From a checkpoint of a small mixture-of-experts model trained on Wikipedia: 598M tokens.
Below are experts of layer 2 (counted from 0) of a mixture-of-experts language model. Rows are named router (the router's row for the expert), gate (a neuron's input weights, with its number), up (a neuron's input weights, with its number), down (a neuron's output weights, with its number) and show model dimensions 0-127. Each number is 200 + 40 x the weight over its row's rms, rounded and kept within 0 to 999.
Before each expert's rows: "mostly gets" lists some tokens that are sent to it at least half of the time. This comes from a sample of Wikipedia text that the model never trained on.

# expert 3
mostly gets: " ", " Phylum", "  ", " five", " Ref", " ref"
router,214,171,204,211,141,179,237,221,241,203,177,248,177,208,190,241,196,224,156,166,204,218,171,181,264,182,176,186,213,193,149,253,239,185,230,215,213,178,237,217,242,164,173,208,196,106,185,272,328,179,131,235,194,218,229,186,204,199,229,216,328,191,185,223,219,180,206,209,266,249,131,192,198,263,219,178,228,219,227,179,260,218,213,250,224,205,257,240,251,154,255,304,197,168,184,223,145,257,238,225,286,259,124,234,137,237,165,198,197,150,182,175,189,219,144,212,211,207,92,226,184,210,202,205,135,184,212,214
gate0,145,192,206,224,172,233,184,186,165,272,195,292,138,182,199,243,208,224,182,137,169,218,166,88,185,193,175,246,237,225,273,193,183,229,296,186,127,177,173,200,237,208,151,213,120,131,223,213,233,169,240,225,197,219,217,99,162,211,150,272,237,175,161,160,198,177,161,175,223,234,209,174,188,248,206,251,207,198,253,210,236,227,229,177,270,182,182,242,231,248,182,278,199,167,276,231,186,174,250,170,210,210,182,297,217,202,189,191,199,180,179,270,213,102,183,209,137,206,224,194,213,182,128,234,179,208,180,174
up0,131,134,230,226,244,161,204,222,159,244,211,252,147,190,162,222,213,180,169,163,188,212,210,166,192,150,203,272,198,263,212,146,188,242,282,125,155,202,232,158,220,157,167,185,144,154,171,161,224,194,180,175,215,184,259,175,160,143,132,253,256,156,145,117,204,209,203,189,216,263,227,208,180,209,175,198,242,262,267,214,210,248,227,99,259,193,234,158,210,225,171,251,191,160,169,251,176,211,175,134,188,232,199,286,181,220,206,146,179,195,192,181,200,201,123,268,114,216,205,225,296,235,214,173,216,197,183,198
down0,202,221,238,173,215,211,182,203,252,187,263,188,144,247,169,230,196,203,255,177,200,164,212,160,232,245,147,195,185,197,232,178,182,202,190,265,161,176,202,174,239,250,196,154,186,156,233,199,146,142,201,122,224,206,222,185,149,203,165,208,237,154,234,153,188,191,194,184,222,207,196,178,233,280,168,214,242,243,137,207,143,246,252,197,202,241,232,172,188,253,152,260,272,233,196,248,239,146,298,148,264,202,253,244,124,215,171,96,180,157,209,202,260,187,155,209,158,244,253,204,216,132,225,268,263,186,301,151
gate1,238,203,174,260,153,150,211,150,197,243,204,251,136,149,194,302,223,230,183,240,126,189,176,255,158,181,216,177,205,256,155,195,202,222,247,225,248,198,208,183,149,254,173,121,223,172,186,240,181,249,151,177,189,229,198,210,207,255,194,167,239,156,157,232,178,101,273,200,265,222,181,183,232,193,182,262,191,278,264,157,196,201,166,232,183,170,222,157,141,284,229,223,314,205,219,202,156,234,259,208,208,230,179,203,136,179,223,173,238,203,193,146,132,209,165,190,179,218,242,182,132,243,221,171,169,221,273,206
up1,237,202,195,165,202,255,175,262,244,133,246,148,242,183,181,190,151,187,176,190,309,200,242,201,244,209,260,254,204,204,255,199,220,191,175,169,150,180,178,201,232,160,185,244,121,229,163,106,207,171,209,191,188,170,150,172,186,179,193,275,161,170,222,139,148,239,145,150,126,161,217,195,168,169,278,191,223,140,198,164,208,199,199,133,220,160,292,199,315,140,192,191,90,197,195,234,224,216,177,203,133,174,194,182,220,233,220,193,206,177,196,189,255,182,224,181,212,158,200,273,267,165,188,213,217,215,144,194
down1,253,179,162,162,149,122,154,204,166,160,192,259,217,229,137,158,226,229,222,168,208,189,227,229,110,214,174,216,216,199,250,192,181,214,194,139,227,144,250,165,223,202,169,141,192,233,126,185,147,154,143,196,271,175,204,171,157,253,212,125,160,222,188,191,206,184,140,176,188,128,243,208,176,171,218,172,140,235,253,285,136,237,202,199,199,207,130,250,131,195,163,209,197,194,291,209,284,205,208,162,227,180,147,259,182,150,108,276,192,168,169,238,218,212,160,175,254,252,216,200,235,186,233,176,204,180,212,166
gate2,250,218,186,208,200,167,200,177,208,167,158,179,184,213,160,187,211,219,201,146,197,83,223,279,194,222,215,229,184,177,182,222,209,171,160,232,244,212,208,195,226,177,164,311,239,196,238,206,227,173,217,94,218,250,244,172,198,228,247,232,184,171,160,131,207,160,214,194,214,182,214,165,188,147,199,205,303,206,268,193,157,103,136,217,239,202,259,213,213,177,180,173,219,274,154,261,201,282,272,214,253,197,234,297,209,238,183,216,214,178,242,194,130,158,159,264,197,232,185,192,155,196,221,196,208,280,144,242
up2,211,246,192,258,142,225,229,161,158,133,249,207,128,172,198,250,214,279,177,185,200,185,205,267,192,180,170,223,185,165,239,288,149,171,215,156,248,227,237,128,175,207,193,219,174,295,184,203,190,193,211,124,214,219,164,236,267,222,190,188,241,273,212,135,209,238,220,249,127,153,122,246,267,211,184,169,219,168,216,213,179,153,202,190,160,161,232,266,187,235,230,194,158,175,242,191,192,204,249,105,310,178,212,200,206,180,165,219,188,163,203,185,112,213,255,194,244,226,180,174,137,243,211,194,242,231,204,244
down2,142,276,209,226,134,199,237,102,257,200,165,195,273,232,169,197,226,229,157,156,164,218,182,256,227,256,213,147,175,220,223,152,183,154,211,195,269,259,238,169,159,215,306,258,184,254,216,189,209,178,176,220,115,224,200,219,160,191,165,172,229,221,235,145,214,205,227,303,164,238,233,197,245,203,111,225,269,227,174,202,130,244,227,187,182,138,186,217,197,226,174,172,147,246,192,191,187,186,193,228,163,205,226,234,265,202,212,174,168,305,211,230,200,203,203,192,278,184,163,202,134,142,177,166,203,229,207,247
gate3,274,168,206,181,151,247,153,247,255,298,221,181,220,160,264,238,238,216,165,135,194,172,230,194,173,164,180,181,254,212,192,137,210,176,169,225,167,145,182,247,206,188,194,230,182,131,149,171,257,235,168,230,223,183,302,223,210,140,149,246,250,187,174,227,207,164,225,193,244,274,184,234,171,152,176,192,221,201,284,213,164,226,172,184,248,143,189,199,185,194,156,293,191,153,156,211,122,221,208,186,173,232,143,263,204,225,240,275,211,214,213,188,201,142,213,208,151,217,250,144,108,152,201,147,150,204,240,188
up3,239,218,121,206,196,197,177,118,166,176,192,302,180,249,231,154,202,175,170,221,193,217,190,262,141,151,203,187,204,227,221,196,178,209,228,237,210,193,186,209,168,153,248,182,263,277,296,235,177,174,210,239,185,213,132,169,140,194,195,154,182,232,160,219,168,141,215,247,126,167,196,229,276,236,222,237,109,254,212,189,231,214,222,203,184,212,117,132,228,203,299,139,199,196,97,131,173,176,134,276,239,195,227,187,244,252,216,222,209,217,194,164,256,237,232,178,204,230,183,193,225,184,185,169,201,230,184,239
down3,220,212,208,218,194,189,139,188,206,144,214,180,207,244,171,217,163,295,174,165,180,190,205,227,198,261,293,254,116,145,173,162,193,148,243,197,172,174,242,203,159,270,306,220,159,174,221,168,184,219,200,177,275,160,219,206,237,149,214,204,206,225,146,231,189,191,233,241,184,181,161,238,160,142,185,154,290,188,266,130,213,237,164,262,221,154,160,211,209,172,252,209,147,126,176,198,218,167,149,187,161,155,239,182,197,233,229,145,296,213,141,230,160,259,205,197,140,222,186,143,181,196,160,175,142,201,253,208
gate4,211,171,137,218,176,138,170,265,207,206,139,195,193,248,224,218,186,192,194,155,206,227,264,178,101,215,228,263,104,103,178,221,214,146,257,250,149,183,226,151,279,231,225,218,237,209,171,200,122,227,220,182,177,225,261,142,187,215,183,231,158,218,176,214,241,160,104,168,236,149,223,172,171,227,276,190,259,211,267,253,239,158,198,234,198,107,166,189,267,185,160,210,157,223,260,238,227,195,231,209,185,188,233,190,174,259,131,205,197,173,223,202,228,239,161,220,173,205,177,190,193,233,229,244,170,262,232,234
up4,137,229,234,197,216,294,166,187,242,166,214,193,291,167,205,211,202,246,242,144,233,198,234,164,171,175,108,143,189,244,176,204,168,158,197,104,256,181,220,212,212,185,197,125,193,233,277,216,238,198,195,288,263,180,157,213,298,202,131,241,196,245,210,142,184,259,219,223,216,147,178,212,209,177,174,248,211,165,158,183,226,200,187,231,155,270,215,193,221,196,155,177,180,142,166,152,160,199,201,159,196,174,167,233,143,185,271,192,179,240,201,192,164,130,127,205,263,220,268,248,165,129,228,198,199,199,170,212
down4,249,243,187,195,210,211,210,138,195,186,251,252,240,260,203,169,174,189,111,275,174,227,218,167,221,190,250,219,208,163,231,161,241,206,245,175,182,198,162,291,179,138,155,173,231,271,207,141,208,212,211,170,232,200,204,246,191,187,123,193,184,210,203,219,201,230,255,227,195,272,219,172,200,175,274,169,248,204,192,183,238,158,188,110,193,249,227,254,290,244,176,176,143,178,265,245,168,279,213,192,194,165,122,196,144,287,226,196,226,176,187,169,258,192,154,242,195,168,232,262,168,182,231,196,261,145,220,283
gate5,241,197,199,162,172,153,242,175,230,219,242,179,243,155,116,251,185,185,138,151,244,196,186,185,164,194,164,163,209,235,169,219,178,156,217,204,218,152,138,160,123,196,206,236,196,160,118,242,237,196,146,220,202,123,270,222,234,246,162,129,150,216,183,213,190,202,284,164,163,231,231,178,118,254,166,250,259,132,213,140,260,196,189,248,137,188,225,227,154,211,291,247,160,180,289,125,152,192,224,163,211,170,206,201,144,183,195,175,141,217,245,193,200,160,141,179,171,210,190,209,168,177,183,190,130,188,183,207
up5,222,205,185,134,220,129,174,211,210,166,240,198,223,215,185,185,217,249,245,169,156,213,204,155,211,210,253,196,266,314,203,191,204,174,217,234,258,189,164,250,266,177,190,177,168,154,189,191,240,217,276,235,204,141,272,204,158,162,192,250,167,207,153,180,234,207,305,140,189,218,149,228,171,246,170,213,191,175,184,189,169,182,202,180,174,298,137,153,55,183,199,144,263,189,177,202,247,170,253,231,275,200,249,190,213,201,220,184,209,224,192,181,148,226,206,214,180,184,203,173,195,285,190,168,134,273,163,206
down5,224,236,188,149,92,183,186,159,272,214,206,174,167,221,185,254,212,242,199,204,175,145,226,239,178,208,225,159,196,225,183,234,269,102,196,230,271,190,189,224,156,219,175,217,252,190,212,288,300,221,155,191,198,140,243,174,180,208,205,174,247,273,161,173,195,190,235,169,180,191,162,213,157,209,168,171,188,217,165,194,236,221,222,165,145,143,170,277,240,200,280,265,201,224,206,192,236,187,225,274,208,197,223,157,194,281,136,165,172,223,188,264,177,174,96,245,220,301,213,202,184,210,158,179,202,188,264,200
gate6,191,191,187,172,226,242,216,231,145,182,170,262,209,125,217,221,189,133,191,204,210,293,212,168,238,222,199,174,194,171,162,250,277,236,151,223,206,163,266,214,200,126,184,259,217,303,184,232,196,93,239,139,178,159,212,186,264,223,261,267,237,213,151,198,166,186,219,168,265,175,117,177,172,223,207,222,191,158,244,156,170,195,255,167,205,191,170,212,211,185,234,185,246,218,141,235,215,223,222,235,211,266,170,214,164,258,201,232,223,212,146,112,191,147,180,208,254,177,207,174,166,140,173,255,99,225,191,221
up6,262,237,222,164,223,157,147,195,246,272,105,136,220,222,223,149,215,199,227,199,198,207,142,203,226,234,190,210,117,157,201,205,148,191,213,222,207,219,201,148,173,202,151,240,212,199,121,214,86,168,187,199,193,205,191,202,224,167,94,109,164,204,223,194,197,206,163,220,118,206,206,207,179,221,231,190,122,253,210,126,114,195,248,174,193,191,211,255,217,212,179,201,181,102,222,212,181,244,182,214,265,202,207,157,255,243,222,106,240,171,246,247,187,283,204,174,147,171,215,238,239,161,200,209,223,204,226,212
down6,235,143,129,146,209,123,213,191,237,314,207,217,142,229,154,219,180,222,167,219,174,232,169,208,221,284,128,170,213,196,197,219,229,165,145,185,232,143,229,272,263,231,201,208,264,139,181,211,241,229,210,207,222,215,270,262,221,181,215,180,192,184,137,212,281,243,218,228,220,191,167,204,164,225,156,175,160,173,167,189,174,227,295,164,269,169,205,234,271,255,236,253,195,221,193,218,231,237,177,201,194,217,110,112,157,198,233,192,163,209,190,200,192,170,185,231,152,268,190,175,186,248,230,303,198,213,198,189
gate7,212,126,207,197,222,241,182,196,203,222,231,191,270,213,265,282,249,154,188,153,192,230,242,167,227,182,212,221,181,186,203,178,182,154,196,228,271,154,195,252,134,245,224,213,158,209,158,189,228,219,188,187,266,142,159,229,247,223,236,189,206,260,199,166,195,193,262,221,180,222,161,205,193,253,175,200,194,143,168,288,207,203,238,185,162,210,258,181,217,175,221,243,166,240,230,240,190,275,186,139,199,188,249,153,163,327,260,231,201,221,165,119,245,245,163,226,256,258,194,275,127,142,155,266,133,170,193,214
up7,159,240,213,179,188,188,221,277,197,252,181,225,251,155,217,243,224,196,250,170,227,228,278,177,271,181,153,193,144,202,209,151,168,192,228,201,201,196,290,188,177,158,136,148,243,235,170,205,186,234,206,220,259,172,189,257,214,248,210,156,176,191,238,235,187,233,198,144,177,216,211,260,241,222,219,138,170,195,239,213,274,187,173,181,191,109,222,220,218,117,171,213,266,269,322,131,171,293,168,164,132,202,255,226,226,239,206,170,248,205,180,215,167,166,181,203,192,176,164,261,218,257,153,223,205,168,267,174
down7,214,175,196,190,188,199,267,265,198,221,158,201,157,181,215,247,148,225,279,175,249,138,226,241,225,242,147,195,173,227,205,220,196,104,208,211,252,226,237,144,271,229,201,208,232,203,155,133,160,191,207,214,190,233,238,277,258,148,189,78,215,210,160,264,235,156,148,217,169,239,123,167,156,121,222,206,235,233,231,210,243,132,160,118,251,163,250,159,170,145,211,205,249,205,192,149,195,223,210,206,191,117,168,217,211,193,151,161,174,283,241,214,162,190,202,221,145,219,219,252,169,239,218,197,211,206,207,206